python train.py --n_layer=10 --d_model=384 --n_experts=64 --experts_per_token=4 --d_expert=64 --d_shared_expert=0 --activation="swiglu" --moe_layers=[1, 2, 3, 4, 5, 6, 7, 8, 9] --n_empty_slots=32 --router_score="softmax" --normalize_top_k=false --routed_scale=10.4 --balance_loss=0.0102 --balance_bias=false --router_z_loss=0.0001 --init_std_router=0.0172 --lr_router=0.000532 --vocab_size=28542 --norm="layernorm" --norm_eps=1e-06 --tie_embeddings=true --optimizer="muon_variant" --lr=0.00193 --beta1=0.93 --grad_clip=1.0 --batch_tokens=[32768, 65536, 98304] --seq_len=2048 --train_tokens=505000000 --steps=7897 --dataset="wikipedia_en"
Below are experts of layer 2 (counted from 0) of a mixture-of-experts language model. Rows are named router (the router's row for the expert), gate (a neuron's input weights, with its number), up (a neuron's input weights, with its number), down (a neuron's output weights, with its number) and show model dimensions 0-191. Each number is 128 + 32 x the weight over its row's rms, rounded and kept within 0 to 255. Numbers have three digits each.
After each expert's rows: a language model's description of what the expert responds to. This comes from a sample of Wikipedia text that the model never trained on.

# expert 49
router:161102095173101071168091086094091177171091120135067149172153142131101140129157087154156136139094093131183170181169103106132084137113105117109152103154139098141107165146135103087100110123149146084109154151102149143197175172134163076077136174127100172142132164140136152137081142127069070079188152141094054162137134139162105139165101137120160142128152150142061131097174140158136129150115109186124103151160089116168181124106123135083084114117113107162153155094175122106150106089149146128096175072121102130088123174089153164167172124105088101170136134119095131100071145147103170090
gate0:144161157159148112105089133122137087186087102111166151146136077163139140107096095125157180124069153141084162136106076132093059148109117104111076075161163139146116088099072123130107109110152119079068128070198140107210155101126128155058125164120040080093094141095157132057172147122115080194140171130128136101165149147161107121180099109139177107169128107133084115230180111160111166132081076110109100128150099161184130135120212197155099173109114103130167133187123204130106151096157161193173147110092132127126126112095123192105144130154129129086122116157139144151156130214141116135
up0:080131176149141160159176111158106123109175146068201137114089118108114165122162075058071128134146154136057143096114103093094181111109136201145123162155139149146143143115145109093152122085149120116113178124174100101059115116093074148092187098118123128126169088126123131094120145154144118104139167156112092082161149120139118171136064163058132125201189082109090120187132166112114123124139110080123119147125123164213085179154124155115147102076165117180124120127108130143141151115105133123087146128126099059117163128094195158144105102158148080071127177132176137133099124067102118153
down0:127159126153139103108155097093125111182133043179150168156136091076129111152091088085127076148101150114121054111145083186126140117165124102138117133204203121147099144102057120162106164143125108091138130116118123158064133090071078078183168120202102134094121124102108104131152119142121097046177137162109100148154109102121171128115094127125147170133111108082076126100120104173134113109107124148117119158143170100132151149173110135143143084101120132109166105121162148061186126112197125186119103193114120137134115149165114097174157096115156104180093150114145092138169088068155142113
It responds to: Subject pronouns and relative words starting a clause before its verb, such as he, she, they, which, who, and "The unit".

# expert 14
router:177112100168081087176144101122076192140092122154074159153152108172125118089164125170145101075145105136118165120195154078112077115081112142102179081157137084115100138138121096074156108193142148091072112162128130120143113152128132102079157161143143134158114173152134150156084151142107105119163158159088085201128060155149117085132046144156180127142124134175078115082127138214085150130106124142126115163121100144138143138091142100084105156104113110167126139094151136105141142125140177125087183097148102103087127164088138122127166150087093089183132137131121127130112133151125188070
gate0:111105065109128060134146118118102066081100122142118134144118149120116138099121094125095149147119189136154113163070183089116089171158154115127065156162054183142173100109134124146191070168095119103125145130115128137111160141138144126111044086154088074143142118168143123103144094104179181100139126141135122144142148119126144142141104137210155139101124138151096134106178074152105195146113171149095153086160060121145179142174110161094124123083165072123051110179149113070146148149185075103148161101139139176123104129102107155178170097154146185148159088128129115151147107097120122111
up0:120102171130188106146089113115094166114159104215131126147145087116034190132153122163077156138179134126105150165129036116117102141155145142130140109169131131112154153159144158129117172083133097119034116113075185100184097109082151115143126166097120154161082118089149092104179154131138086155056201160082095084153211108087142116127135128109100107169148088123116138052104207150119156111046156108095124118180080127132107158123177065188092134101121144153114173127119143147117141073196143121153148124135178137082126126141160079143150128119130140142096113120159187118165133135135073128
down0:122110118139143133137177085143093111132176060161054094090122142108139163138137167138142127154092144132122120150134182152142089113181134152173128096122119161155067164124121152145143091153090171134168138090145084130146112174092117140189112100200174141145172105066122077088111174057138103133172129175064158200146171116117079155139114131108113152087143124133093153129158129120150153148121152197167086086141145148137096122155107128086073110124189191103099111166129105152186186112146188134057120111123116117136185098165134090175082144106098116115175106160089141140115102166098110101
It responds to: Whole-word country, state and nationality names after in or of, such as Italy, United States, Japanese; also final year digits.

# expert 11
router:163103122136074129178132110134095154190098101110070132156088133140105143055140161169170147110130118104156167115123116096129090097105122093129114117142150086081125104183102086087148106128160148113107216122137136147179115156117153109056197171117148135133105164130113116173095159142113085115161193127139117145111100182161087109143092132095135167120105149142066145109136127138107112111098069178104125164141110116176148136121111121114111131138114108111144105113185162111120170139150187149100174102097115146109146142072164137145173184075121062154130101147105124122093125187136192120
gate0:131097149129084142106194118078161125055138111120090144136131061163057119123069116137113152021092139137110115076087123099116146069113117126121173138164059112101142071085120176196106103115171101152122097157105117158160071080133127159126129143074167108180166195151114153132164138098180098127133124144119173127103159157121122137129130199107150127147173099095163123125075077126138130120178135132041147099138156098111144086092158131151104161155142187131129087109156152152170079132145143115129150190139140149123182199158171132125163132122155170102195089176085163156132140050099067079
up0:151143191119108108117126088173148086123145101149132097136094113068140132148138079134185144083107163106091125139088114104110157092076194129133088150176113076127125121162126102070134090145098140097119087195173164127140124134130137154127128160108145162128141074107202109164125092125186138204176071142174115137087098187113066207128120158140152129124117107198164229146126114097144155092114089131128149108102112166167180125090107160118105143092234140156161150151082141114148107120100139156128153126169117101141116098147127086113122107154067114088140145184140162133109161134093120183
down0:164130191088101133135036079117160101128105163089146097125104115125157088102096142063134126122132153170093151056151095136131103108170157135109101106139150085150115116136144115101141100140139122118130161035115181090129111163116139142097129120079153118099171099056139087142209103197077098153103127077109178073069138182141109131144102156147140072101132121166152149087087156148078123105109077133172101174103192150137137098152098117109109138162138119200116167104137115168123085154158134132116192138055157135078095119161135136083158119105205154146132120193103123208092173163171125121
It responds to: Opening pieces and modifiers of scientific, medical and technical words, such as neur, micro, lith(ium), water, nuclear, medical, computer.

# expert 18
router:124122105140067122141126091108105166166097096128091164178105165156095136091130090167204083116095131152148129154131133058131104090102099101123176108154141102114074143164105121080093117166135137063079130149175103167164149146091191090075154154144127151131104156171132155150098136106091101121173145110078050148125120224143111078165096140125167123110127153133061155071127145175141108131112085169110106184121145099200151154111160144092067108163102112161152135118203137130125142074138172144067165117114092115114139189103156151091159151067120083186128156114132098157122145196131179140
gate0:144125123130167124144115160079112139086088114127088076147135109183138159160144120104149112111101102147081172137128101119161167143090116082136131183178080097128121166241075197134098103177131079110126112091104151124092106117117151162135095177102140143106119110122118125123135109159159182170165083130148157111206156126107149126118121197089115077093186090123097101095178131081093090116133117123082106167132133176074100083169107108117095208130098104141122120138110194192103127127162104144169084128165115120098141166084132122127082150136102097085119222133123143153080132140145106134
up0:105070097102167112154107108150114139120223143124109154114097119175054159108128109102182107153068157103106110085132105151166060147132123136129128222146085201135138111189144135099121150128124162161107135108127098133173024098122121135134078150106121147147110156097129150124137150089109126135112187133109153165150152141124090143122076115159122140135134096144108121168141155089114130219047175092148121137144151086210095099185076159120137195166117136122110110119159121138097119101145180118181139120092152088146195118146194121112116162141163124139124104146132131127079104194156110122
down0:129093140101184128190157077143127139119196078147088144145119110139120117129124100154140170181052068074128128157128139140108129165172103103130135175169076161148128114130107145047134141104100137149137158145079123161129131152148135118061102097086133127076172100099154147113134172146175153056060153130168075160160125096161117140145050131099132121112105061131155129152168114121075102170092131120071116132102121219185101065185074084085155200096173155090144130100150110074128104160145116162151146128117100106107141108113122127140133094126168136152163149154140153136169129122071136134
It responds to: Given names and name-starting titles, often after by or a table bar, such as John, Robert, Sir, Don, Stefan.

# expert 17
router:110078059153092082132114109133092159186095057137112185142123106146125059095104135179123114128138099138169156119135137128093097150160124120127120086130161093149102119155092114078121128149159105090116155204141122180155152144113130073100126171191129135101109122159181128196056137133122092121183135123083081204135116161148110103149054147131146122079154151199067166143100129181143085169122124148104112183126121143159168098101156111091123139082100109121155120103149136118150162136157174136123154086128080162124100197117133126153159081072147105179129142075040085152129138145108174109
gate0:153105140072174129182140127118097176110135141135082178122148121102185099117121120126123171159161139044135172172098114116159152132154166132123144093122118156139101077126130154124076118117109101125077161144145156177149117144113155119120055147201106127155082139103141128133155094157131187070132123126137116117155095173112120070102090152111153162125169175199110118146106134140168123104137108121105062107099181113101106136155094162090140115123149113132115160219105075170110106179149176150140098140141111087088124113081105101116108093138158106140146142103190119128162129103120094181
up0:128093129139157126133128063102139087184130154137092152090102088120171112054089129162162068154111144139125132172172127127052116131144081127117143147131105099079175182117140105140015131101118108113099147116141108136099108145146139190142135112081147156191092130097106130115118154098096161147085145129130160107140151119119137086121153189109155130134105160174143129170121092112128132122146115138131092119166177080121132134115157117140096143123063140169170085177158069100104121141129140116121099064154142090152172144103091149141124189168082143213103136173176087115160030111114153160
down0:128147163122076117086073116112093147161129162117090136112096056110188162092119098124167082124137120105146141152153059093067194098077133145183153132126101128159108138121066195157124085096133112184139138136148139136114076153115137132113080127152153087113124118061115161157102149205151087132102119124115137108029134127155192194139163124143059120100152106124083191097142159076061107133151125122113125129160138095081132122134153118135085113130130122144070081115130126161137187132155089070146097132133129224135065148128066136098140158179146145146128098098163109160113139088106170113
It responds to: Pipe separators and party labels in election results tables, such as Liberal, Labour, incumbent, hold, plus pipes in other wiki tables.

# expert 55
router:135128087151090108129137115131090175143010115132108128163105111171070128085109132176183104116136126126166149129131133108138115115076098110111120129125177068127143160148089090093104115131169120057142172143103121142159142163107161122082174189127117135134100192127085150141088157092125083089117195130071120165098163180120090073117115121098130157104064185127051143115137163169135109151114119179094113160142122132189146128108110129094146122105088126143109082132143139118137137143170152146121167065128108131122193136141179131131184161086146082147147116087114121116075117184150176093
gate0:177154206104117148099159155055170149139178136047118154132125126143146172148107113179118122105150151086113113141113113097102110125165156110141124124080104156088126146150096119116117142112066091149043145171094059131167149077120108174099158138151149088098152173021145161154146180082107124145155132130116177114144133159153064139088115128100086117030137152148137126166095128049135150149077188087125081124141115164150101109137204164131163155135145177198108122113126063070046148129166111140143100134111155169150050167098165181165094128106113103178142151139143136098140102090102056105
up0:129129072128113109065100093137089098144085150055056108134173104164139114187095090177108190140182121109119161092141129204073086087119122121135128121197151140092114046120161167117110112105145120099154117162117129150155126123118094147133108193077176155108127133181115151135135130130155136125127141110089104090151123076160145162145116105107121113190180197111143134135143143153123154181189143070085181117143143131164127121168128153111115147143090168051174098188079104169133060118109186094155085138152167160129112135115109082164098188123122088120194080154114105167144062174098144157
down0:124117131134140139154105101167143125149105128042181178149085138117114135175125112143122116158163143135125151158080183128070135161115102069162162091180081113131130056120173174109048124170082060220207093120154145162097149145160125133191132132133184093111129161184130141157145064107157089087117118059180135110117147105146244113159101157126127166123114142150158126139082127118175090095144104116121166113114142116145131174137104151141125097204106154097119119182116142123210175115135166124138113146113141185170140047086112142146131123070104087160089097089082113150106084106140164076
It responds to: Opening fragments of proper names and rarer split words, such as Ar-, Dal-, Gro-, "rem|ote", "Fre|mantle", "cri|ppled".

# expert 57
router:127078086150081076146122115114068151158110113112101172175155180132118138144139102198159144108084106149173145183148151105146066137101096082096150112170123088134104171142070143105151102138154100098107141141100129116179146132125160092089174177178108138148065167141124126121061174140095082083164163138078041131107094164171034135140051132132185101105138200133075140093144135201115140119080116182119103171172104108179180122152146134104080141113130123122117126135141099122124175120137150134118170094093113155093129127076151177127175146095093072176143126120090114123100132144148160104
gate0:110140155136152124108118074108134119153101179098137137137095103090163127155113079150073092080090164099115104199131147087119091137122184147091177067195161156119096142102126157126136136135118106123109105118129151153128141080099112073097134122081131160097088149127132165197144156127111121125134078112087098125143166154117167161116151074114133143118109111117148137164151077196112195080098158138132188213123080144124086058121125168081144194117192065194106112146172126089100113138162157127163129171136138184104090144135094098113109172068096082117129150133131143136097138109114147163
up0:161184165115128163134107156121120069118109115175078097164128111139121108161115105079105081078185079117125123127153156110155153129108100182177142144119118123126102173166123110125070114166117151167121094064154167114146102185099152109173192175077137159167112119159124151137133175153177134143168135126122139143106110160058189132137117122147094146209130107153064134044194154086143107081134114114125137098147152115115098106118148089149123082154144097069112068081150124083068116100133081093109153119160136211096125115177130096082164172084167141145106094107164134092163161090090125105
down0:155075150057074086120089105123137182128170148092108157130119095148141158208086128123132159125112068135139126166138174144100097147167188098135148113145105126187124126139051099112121179125099116073112144132102091140132138125212151100157116145127142085126069209129071162086088114153160130139131167184103105107093108093114088130131121114092115162180124147111146145152200149182103111153091102173160127101188082141097130116159160175164161120121134087197098138166047113103159086117100109174153165132159169110083129148089140107150115119136066115091138116136075092121109148144131141105
It responds to: Subject pronouns, names and auxiliaries opening biographical sentences, such as he, she, was, has, later.

# expert 32
router:116121104151071103127152089140096162160051121140091166172103112154106093136094102189155087107113153147152189143163130116124094116121137117105135124164176103124105156154136117125118077134149129075066183134093132102212192206132152128088189140136121148142123196172085159167102152112136070111133144134094077173122118162121123076130093141129133141068067177137077168087105145166082140147094123162127133150138086121143150100093124144102127150153096098096147094118148170150145128134163124151097151098145132107114116172133209173117159119104117086140151138103074107106077152205147148092
gate0:192129177114088151032123144143138120128171092178169117118052166161168089181160162103166133129177137154133170178098138166113121125154033076053163101161125112133136061148099127121155104164092146099125154113105148090081099148120146110133113150144153202138133150134176202094178154178074118136166087092092117103120151123059121103148081115166116148176172097155121124078098136099130110137086147110122117125102099148082165182112108089085132187109117138161122118177067113096189167157125071060096140140170079131136137132129083094097160104122148136141160129102154150132142125086130141114
up0:106095091080072047140137131178093175181077069221145121162140108149117060157128105107122130130123113083166097079117116161109154139124084148109148135106130213131162111104156109157145106166109178161129114135123152107113116108075104207124154109135142138145070150135075159090160157159120060130179119115141132120155143072094201098135100082091118067109105118121208142089142121139111126204153107154175151084106145191104124120125141181143196052109102130130167100159171156151132119142192133067094094138086113145124116105116104076091147087139089179135106166080166161123136124107102178142
down0:170087134124099079142166106164121131149086136133108090135144133172159152166150114145178095117107171144119125136094164131118192117139128131109122126118128167127159172103131103137110142118126049120063107163103115052090125024163099124121172167108113122153047127058122115154083119161118113182155130177110111116100154109111153156113166073102106098089114152152088168105125112083155163092094134096113151132078210145090113146083159059137160103180130158218169143158120078203178182155115109119125139094139119148129167157114113161105095103084154061121136157098105088094135127107146142141
It responds to: Word prefixes and early pieces like re, un, ex, dis, sub, plus hyphens and modifying adjectives such as early, original, still.

# expert 19
router:143126055185108127091159079132097162139015125124096148175109163140122091120153115170163117133117156118118149126137124099098125155087115102084134081175146071104130159145105125110091094131140128087108181134104157137199132128137171124096195159158083143130110176108085139166096155101104102107152138135111084175123135143110130120162097118092122151101072193146091123102096121176086123159104133164100082179137104110151177124071137136084147135127091096138146063138142132139144143152171121133111168102154124088128148145131206151147153128065150103153151141095070117136054137160140159101
gate0:072136157195167159138168107079129089142153195141128151122099127095121127173109142128131178134068151114108120139149147162104120127097136142136175076149134139126134175124107139135116081120161138082097140098094116071132142124148141120176186130095110087133076168118079098144123133144117131123119151134129144119117094123141106144175147153087044149079090149106107095086076112151109135138186184098184184114088130096129149091086103140160176124113103105166152117095098167107138123146099092120111112158173196159121122112099145143074039097192142060116111165101088186086141090161099179141
up0:178118052110133147165092118101070106146060157119063115156111151131153090096141103071140158145093169131138119083092094196035083179165135109157115148122142164095075098163135085141170128112144144073155130186114125090157109172144192042162115129096099171166123128118115124144151143181190201131118135181133181109112163116095166104141140149218114168130140100137163125074107147112104187130199098138074164120110078157163102143123097109150169164144134109083106121132188139093136110147136161129092166113098090076119124140090109095119093118132155130125146144137114129083137152170132093139
down0:179065157125149132183139194088114151102075120141126127093138104083073104105098099048119132169064129068107173133117159150096116124125167151157156149098157041112129081114111077142117163090117139146173117173138146105150132151120073124112137108149135131129104179067130144133128123135152168153125128159158070125120128114143128099110187114192093112083140134125142081116093183079099056215188111130192166118148113104140179077138128109196139098087101140179165121144149141112075059157166118112096103136123167138110094065110077119063139132163100126131115107053114191143151124176215080152
It responds to: Opening pieces of split words and prefixes before a hyphen or suffix, such as non-, multi-, semi-, co-, "ar|rears", "wonder|ful".

# expert 36
router:154114074188086078147118120083111173127083093132097147162101149148125142086128138161149146130116120089170144151158152109091092069106140124102130109147126082128099137160125141090156125146122147100115161171139121144152121165110202109054134138163157122133100143171170153121101136067100102078143132126095088156141095145162086092119097111090162139138160164119083183110152119175154174119118053176089112157133128145148184126123129143069090102146113136121124145138174125118161147098124202155072147080087080167102095151127167130174169131078119055173109108125101124096088138126133156141
gate0:148153123152107163102107045103130182109109148144162154158133134146137095177097164127090117128110110145107179119136136184115120171121129142112157157122150122121116110114109163160138169168108151219039143145156160119181104110137112074187146056122195132108121137177139121091109156124049050182164082082105115103160089115101186142080118115165169109126163138092126109084160135135113116141153172128129125144155168139153136114151034142122137130084102171139055170126141153163143175115149165149128158116126168155124188164130205106081121134144121153161110156176111145165135097119163139139
up0:152049133132111166198157135087100106135125144097058108150159120129139122075123178126094136112217106120187112147102124156161138145151111134115164143097148154123145109129140107080123103175146123202129109125097135091171152139075112149142126123191157096153152099088101138121085124194048114183085117172126176100152051149143141154110107087062134028137141132133132121148074206092105143119093111105132144113111159148127113138108066129167099120119114122130163142074122151135085251144137131132136146084102139098084088144152117146112146160150134107093128074188142114132144134088128100080
down0:109120079169160152113182134112093090088143150016120155154102166122160085080126176088150113116096145142129149125133126072094133178116162164093108140082126127167108161112072140114144136142138141177072115162096120166127126152077143123186124166126076142115149059098174101152131208157095107102093097080117124110062151158173166136100157111086079095148126162132153102091071084076114119098116082101136109167165092093167129082109172123122099140106138120105093093132148086138161097127116118092130119129135070144146083131161104173074125077182154064134156124100085168181132171171118093089
It responds to: Bars, country codes and athlete names in sports results tables and lists, such as FRA, JPN, a bar before scores.

# expert 30
router:129115030133106128115112062077099169162070082123096121193107148158122078073104164140146112124108167152178127123153127091074106142113123106105135107118177114139087130166130116083153131166156145125122132171115107118152157169102122105065151169162169123126098132144140199150090173128104095138127189157097123152116046202198151133156100178083143124140137175171050197145123125174083123139127065113143052129170157133141131131091151099100127109115076123108145087100166116134118123103102168107111169089157132120072117219135142149131167109110135079187157116123090117150115129148089171100
gate0:106111078119082119125122119174159123126166100089134115160110163194145149150151177168149121150139108133135082124130166126123092149147167045127122102181140130105170133159154097114116104156073206125125188127126089082145165131116147108076145175087108119152077133088111185098151134155151082120123120047171086094147137100124135088131144154161111118136175138113177084086130061117109196164124103121109070102104159129084157137073087096122126113089139167122172148184146126076138160093098153119109170110144094109143185095068167139103104126104092099167124157114159096130085135120088123175
up0:115116112150128143123127131113145110164104122104134151152121163128145102069109154074132085114135171123149185127159080163091177132148113084145147131109161117136100112144093176127120155091203097096083106139191159180136102100117144149148130064116112101092107028120106097146119136122109077095186135161104118124158145196145137139130148108084099201122148183071127147120102189092110078125118183147149177108159121126143143087137080145047149113095090182191139110133152080156123132117073104144212133087147049118131086116092121135126110135114155061126110093156063161155121169145103174144
down0:179117085080103152123100107145127067099117098175078154160069151125127147072154118103115129096136072147126137081117083115171124118121132152131102085119124108080053069171145097114121131179158153167170073104118085143094104109138128133099146158110095137105122142147181121127139136191079176151099159099156138115059108171054159091156109158139211175081169104144097095114099162123164146157154183198089211178177125123119129109182156174126133145165135120174116158143155119152108140129130106131122148037155111124077143180157168122150141140108116143162116135168148161091191086106106122073
It responds to: Pipe characters, dashes and blank cells in markdown tables, especially row-starting bars in sports, election and chart-position statistics tables.

# expert 38
router:124101068123113061145152108121098182113070062165094161191155098158124129087160127186146140147092087135172129131156173130091116135125104145140144102139157089114091167195123131057127104174140129107103156129096135127140180150095167106084138173148145145153114145154130118124103137128098080147135153144128137128107114151137097075096078148102153074121133135171117206112098163163112089177105087130113116177111113167124129137082094102072113137097111146168161124134154177092128119099148144126095158084100081129114105117077131169130190114103100073177157136138103134159121151135119157056
gate0:103112101109132100109124118127048164118155130169135125117133155146125119124112106182077077179129091141133137095107174120145142143121052053141062120100132091100075076161147168173130113122187159126152156123152130133092189119149133139095104116190112100147121144151134163127100130134153101121145128144093134169141156105133120168101153111125122094160169119137087093172179129094092130179220134077205123104132120126127121144162084148153099062116038101162104152104136168165153078169152146174134085120173123107156105172135205119151106104103095146114146133081114101135078147094094163207
up0:141143160073149122125067083094105090139142067110159157107128123137159153094119088160155157143137164141068095125132164109176125187121160102111089078125120099163141112166087111182149089136153177127167082123107119141135144100128128142148104168107098121176078180152144167123085178139157063104132164154100100111081063149132157088139152083173126114034130120143163144089104085086179116155111206115178084045113178110107101205172164147137079123125129095070113154129091164142151192115118132128106068185156091182116128108106164129116153184103143085149080152096156160120153133152095136102
down0:131174134129118075160160112163134146129151150172127044088165119093161097077166068144132145124140137086200085142061078158055125112149163069166152112071110064170189120172090084159086090136045137146094121106027110108133174111070147091122153137111126110168117116099121120146154187170109105162091131133152099148107065140082177113117111145149177096132136123124117176127080101103126142092134135144091076142151103145104201123188141076139107128032164141085154161075121176187172102156092132174137108102153211144107103122106149156178168096166139127180120105168079133113142133156188121107
It responds to: Function words after percentages and counts in census statistics, mainly of after "11.9%", plus from, between, both, all, among.

# expert 25
router:143105097148125083142104086125084172125052114154083207164137170159136096047115134192160097075126076120148137130134145090104108110099086088108141079173173138098123131182131095055156104153191189092127114178113107158137133188103119120057134183183108152112126164101152125126083149129108110118139147195136104146120083174126110094169070127127143081137135181175089158123122109229137129145145101130104086136117086120137159107077115117047084142118094134136118112108143140080154168106135162136117155082153094104100162181094178154139145139085105077149153157114088127170115109125100139074
gate0:081152141206141139177095092167130047128146160160175079139125098137121122086209089109071136090102107109115105087166182131120133089126117124111163157148125100146136178149153166105124144149082191126143142105121171112115080166187113152067136137096118119177142119117202148075125158066151113089119139109118138144089132126160130155131150170083149124155176140151152192149202092150130155098149148115117095146143178078133104096099111105105169120107151189165106055139115158102154107137078126075146120093125106186160172174187117111091102115120186112202087136211107187093158117124144115159
up0:173173195158118115121136148101109109111146120151192176106116146099095087191155127128131120117119103107141135113168109124133106206133134122158111173075113122092083089168086093138154154151107131109158133167105110129126106174139094146083131084102093121135126154160132102130110115091094134058120121150092127106090139094081120103123130133142126099206130103117124150142156089135165124046121129164144102139094132110117163173153139168087099149156149152115117093154122080140164150131131130148130109156136172136155094079146187201095180159232055140215124060142119157134214186118113101149
down0:157122132162113146110064098169126153135158111189127161097192118098120102139094138098162145139128093129088158075118125099168124162071160127134101068117099124098125114133209112137110130101118136117167142115076161198142086149095073101129193098174147136116207102074161157133120130086095118106121200150143103116086121125139185097118093118138099132088138137127164113170204170082148128115127130170146146119175152109132129177091152139108128122110145165132097167169089122115238139096140103121137100198075071126149130156103126143120153135115117130191139126156052130102093072142179100142
It responds to: Final digits of years after 18x/19x/20x, especially in taxonomic authorities and birth dates, plus country and state names like England, Massachusetts.

# expert 23
router:151092069180053097112143114084075135106095131176090149175122131172122087123107128169164136121129108114186163167163158126122102141111109140109150096118159100135113121165095081088139128145128163075092183176139126138166127173068132122114123167185149139147108126122159140138087171120102074116163187159079094129109128175157117118166102158072173122093142190185080193132103149191126118112121039133081111202129123153153155118090157111098119107090105124141139092116164131103123140139121175156088157102144074152101146154123179125135163091110109092172137157123079115125087123193077149118
gate0:138080176135131121114088112104157144104110133097131173175135167130121149139117162145106128094112156126055195174122127144142125125151146063136097140077123066114202172157089055091133068123130121150111171159116135148146153087126132150120149113173165167050160130135142112099116127087124117094137095113185128148139142178143146111138162073071118135136151118148140167171072113089163129160149104095137125135175153161154115115141117054116101132147128138137178166158117117122157124141155139073112133124146198080052180138155127069164188132154153122130095148106138071132123134064123192077
up0:158125120094168132065125099131140148122110113028112149126136147133119133098129111148089093192091104145125154121162134133189124097137102124124142151145067130113154130083157132144113149112157142136081174136159166134101131133182087133160089091156100135137092139146131092153111069168134128083118151083140105120134109124149108116159191109089182130146174082168130205142096100082084179091118094122104145109157135114150178094072138159093131114143120120158115110103109128183082131114163177164103091158091139169136151132109148148162101169073189104146125079156112128111162133171122175100
down0:106109085099114174107164115099095076112107147150146134166090136080135157135139154160178112134147089133169104131079129136150134110116109163134116150091089166134152132105177188137098153139148128078107118125154118170228117112116114174153104118095089171104097121119144195133151154137165170147155087149117154137161096119128095105147169133116130138198107095104183115152154086138068143124139073177105092068139134155152097118141144137121089107126142148091172111130134152141178118074115173085134105118167092122064132149132048150088163169169181078125163169174147123199114124198145147162
It responds to: Rank and row numbers opening rows of sports and standings tables, plus cells like Win, Loss, FW, MF, DF.

# expert 22
router:137104123152094074128167131097101150113074145174073123184097142142122115064162161158166114095106096135145161126146137084092099151121137140127152115138163048094120142150100109125125099127138136071069118140118089112186169225127146110073164182172125124152104159128144191142111178142091119118163158126132108143067134182226075061160141154115167115101112121157059129095145177180085105104121103133099096152142099131174160138119136113085145105120129143144100104111136133139150139088180155099135197075122126079109114120091173097164180137098123089184191107157110112142088111168098142097
gate0:116156134128128180125172144162134117089077140184068157106120118132092164107145128172116082118145138126096081085126104133136096160144151072182126163098132113134151138080099149106125132169118135090155140156133090099174134182133157134115094115123080116144104146158120227143180143104101138108162113143106163068168162179110130094125154180158153109080095101145120108112177118172093162107151137138082077155098103120180103135059167130157127114113155103141090127224180179175141102091175124127148126126148174090065167113084117102155086118025088101131142176127117159121132160135116139157
up0:121177161093161116123182155099155146096081048130067150176100179124110168099167166039154095061145077072102092152087165164112139080128132119105122171105134125102095178163160100136148132084163103151161088130123127140102081182113125132171187114060147173127056144125156115135114107140117086185128102096121178147099107097107083153097084110120130161128198110138199134107107103070155108092129142117165098141167197117109086124117134083155090111157143156115116112123174174094112141119101131138128142135191097119101118138146105162059164145116110117122115158172135109149100116168168152144
down0:132128159099121098132091075103148150077166147089142104135123106120091117097173113101159122058088137120115182088110088139121136141097129075157047191110167082149120141147136129097120091143110113105171116123108054157081084126111137109171129064125116088077097145105096156127156085164080124123112122107140161064156105183108110141147130170180134043118175119123138103079072156160145151099129204133131158159163151146120145162096151132220191088133136145126145116100069118185125144147096158174106145084179104126078097160162114126102136151103139166114086132163116137156122104104105124175
It responds to: Number words such as two, three, several, the noun children after them, and the apostrophe before a possessive s, as in bachelor's.

# expert 10
router:133090118152116103145125101123083160190100091159052145172128106162103077126135117189158090078114111149152162164132171076095103133104099059110107058161147087138109113140102137103116130128128121115096156166135114182132190163086148102093159151174112167139089128124128166099115177094075096122155139144086096161131134212154081102132081136089135078134126148162060178100106121172085134147080078166126088178138128181121169159112149135069065149093112094155160094165145137089132144095159135133054132112096107143060119131163149151153191109081104104179140146119089096124108122137089183137
gate0:083106100143132072169141150171156191147133095150122145171132114158125161133146095097145173101179164173126142111061201121135154153102079087062144113174095093070104090106142174132151078145113067129133186105119119141101164125168126103133103121123137145117135158150147163109125206138098078165146090179100126139120137117133115156130127115115116117154122114088061110144066137082128161091104162123101121151116130112078090137174106193181133149114088172125180139149104127099119128073147184136144166091163142146167127143202140164082212100152085114087127023121170058119090157136114168115
up0:165113121128069126155151135121123144108067119149070085130098130098119162118129101096176079100033137132098124139114114065166113160119126119145185115171177109147156190141133164107093094136112138131119092156111098107072137097137140164102100115167161131146166128099137068174113125120223164159181139095132126133150112131131089107135133148187113100117105170156104161144071146171074180125090112084125126080214072148066119121134131178170169152160055148169138097146151129091111119140145139131123167162140062092144107142085115121146102130134042135127141121140111101168080069178110138067
down0:100095149141182151069120138112025192101078068105133074171115116115083121126128142059051136151135113123143146082084077082068087043141118119101102100120108166137101115110170091147125075174071106123195139139163159181171085135101111098101126183116179084099144151092148146138103123134112153173136096158114143159095098113056069093149154105209165086118157109099117083144108119134061093126177088112139102181115126137145148110161123112184138210116094138160149106153138105176171114135170114144126121118127095098095129120139143105161097141134127136145132155116133115148149157126157114172
It responds to: Commas, periods, and and inside brackets, titles, and name lists, plus the number or word just after an opening parenthesis, as in (4 pgs) or (see.

# expert 48
router:178090090136097076163153100110097162108081115126079147148107154143097088064156106179157137117123097116143109144145109107117094105105138125107204073127165150133132163149077078067132094158119119101124116133122123132154134164100146124060121190165147124156092153127170171151087146154104117085169151145121084155132121152131073114158084175142133143142101143162091145072122148182089104119103085155107111176103135147170193158082136089129080130126088129136133134112168150110113138100163170174084178071154149121084143156079155167130143172080099079194149169118112127137090125129101166124
gate0:104165166089175088149160109082151122123109085159115095125142159167044121074145096151187126184082148135125158169094123136068100167148119170086167156185120161148156161159146066100125144101091160202149124079075147098134078158098146140110127159074120114174136105121163146144167124108175068053144115132156129171138153090143125124169120141183121121152027146139099104166112154100094110139101086154120146140126213130113138147145141073119095102118115106132096081102124190147080078117183130116154134091188181155117123197157130141115108129048105156087108124102151151115066135152153111119
up0:094155111121177120163136146102235149136097135183148104101144086123074119144169132113114086089152111115066091091120124125160170166126107096096214145103140126153141077123148127145121143099152110103124102135128105114154171170151135087167073152109138106113177081120121148068027118130095183141172126188127129124220161113113090121091077135111107176181140107155131124136148135076123111113088138049173130113126151177082162099145128117138097163123140150148108112145142075090139158131119119152101066070135178078159165105125133095109165159128216148150130178171110078182097108138154154161
down0:092136163094091150125155127131114171128210192150223196107143120134145093147142116097086145152115113117137145122162182188150098136160099155121161080182118132147095149112128133113143119152132087174103105157085107151156156138172096114141162133089188068107124125190166120122132113098144127129124164118111103146092115085180145104155070091091138096100148113110118108098126170138104206148102112140149074128110115086122111119104119115154099138090099140109111125118122082106098158149093058155082113142181149129079175133132118146179178120125120067133118123131150109128157138194096126102
It responds to: Capitalized title and place-type words that begin proper names, often followed by of, such as House, County, Kingdom, President, Sir.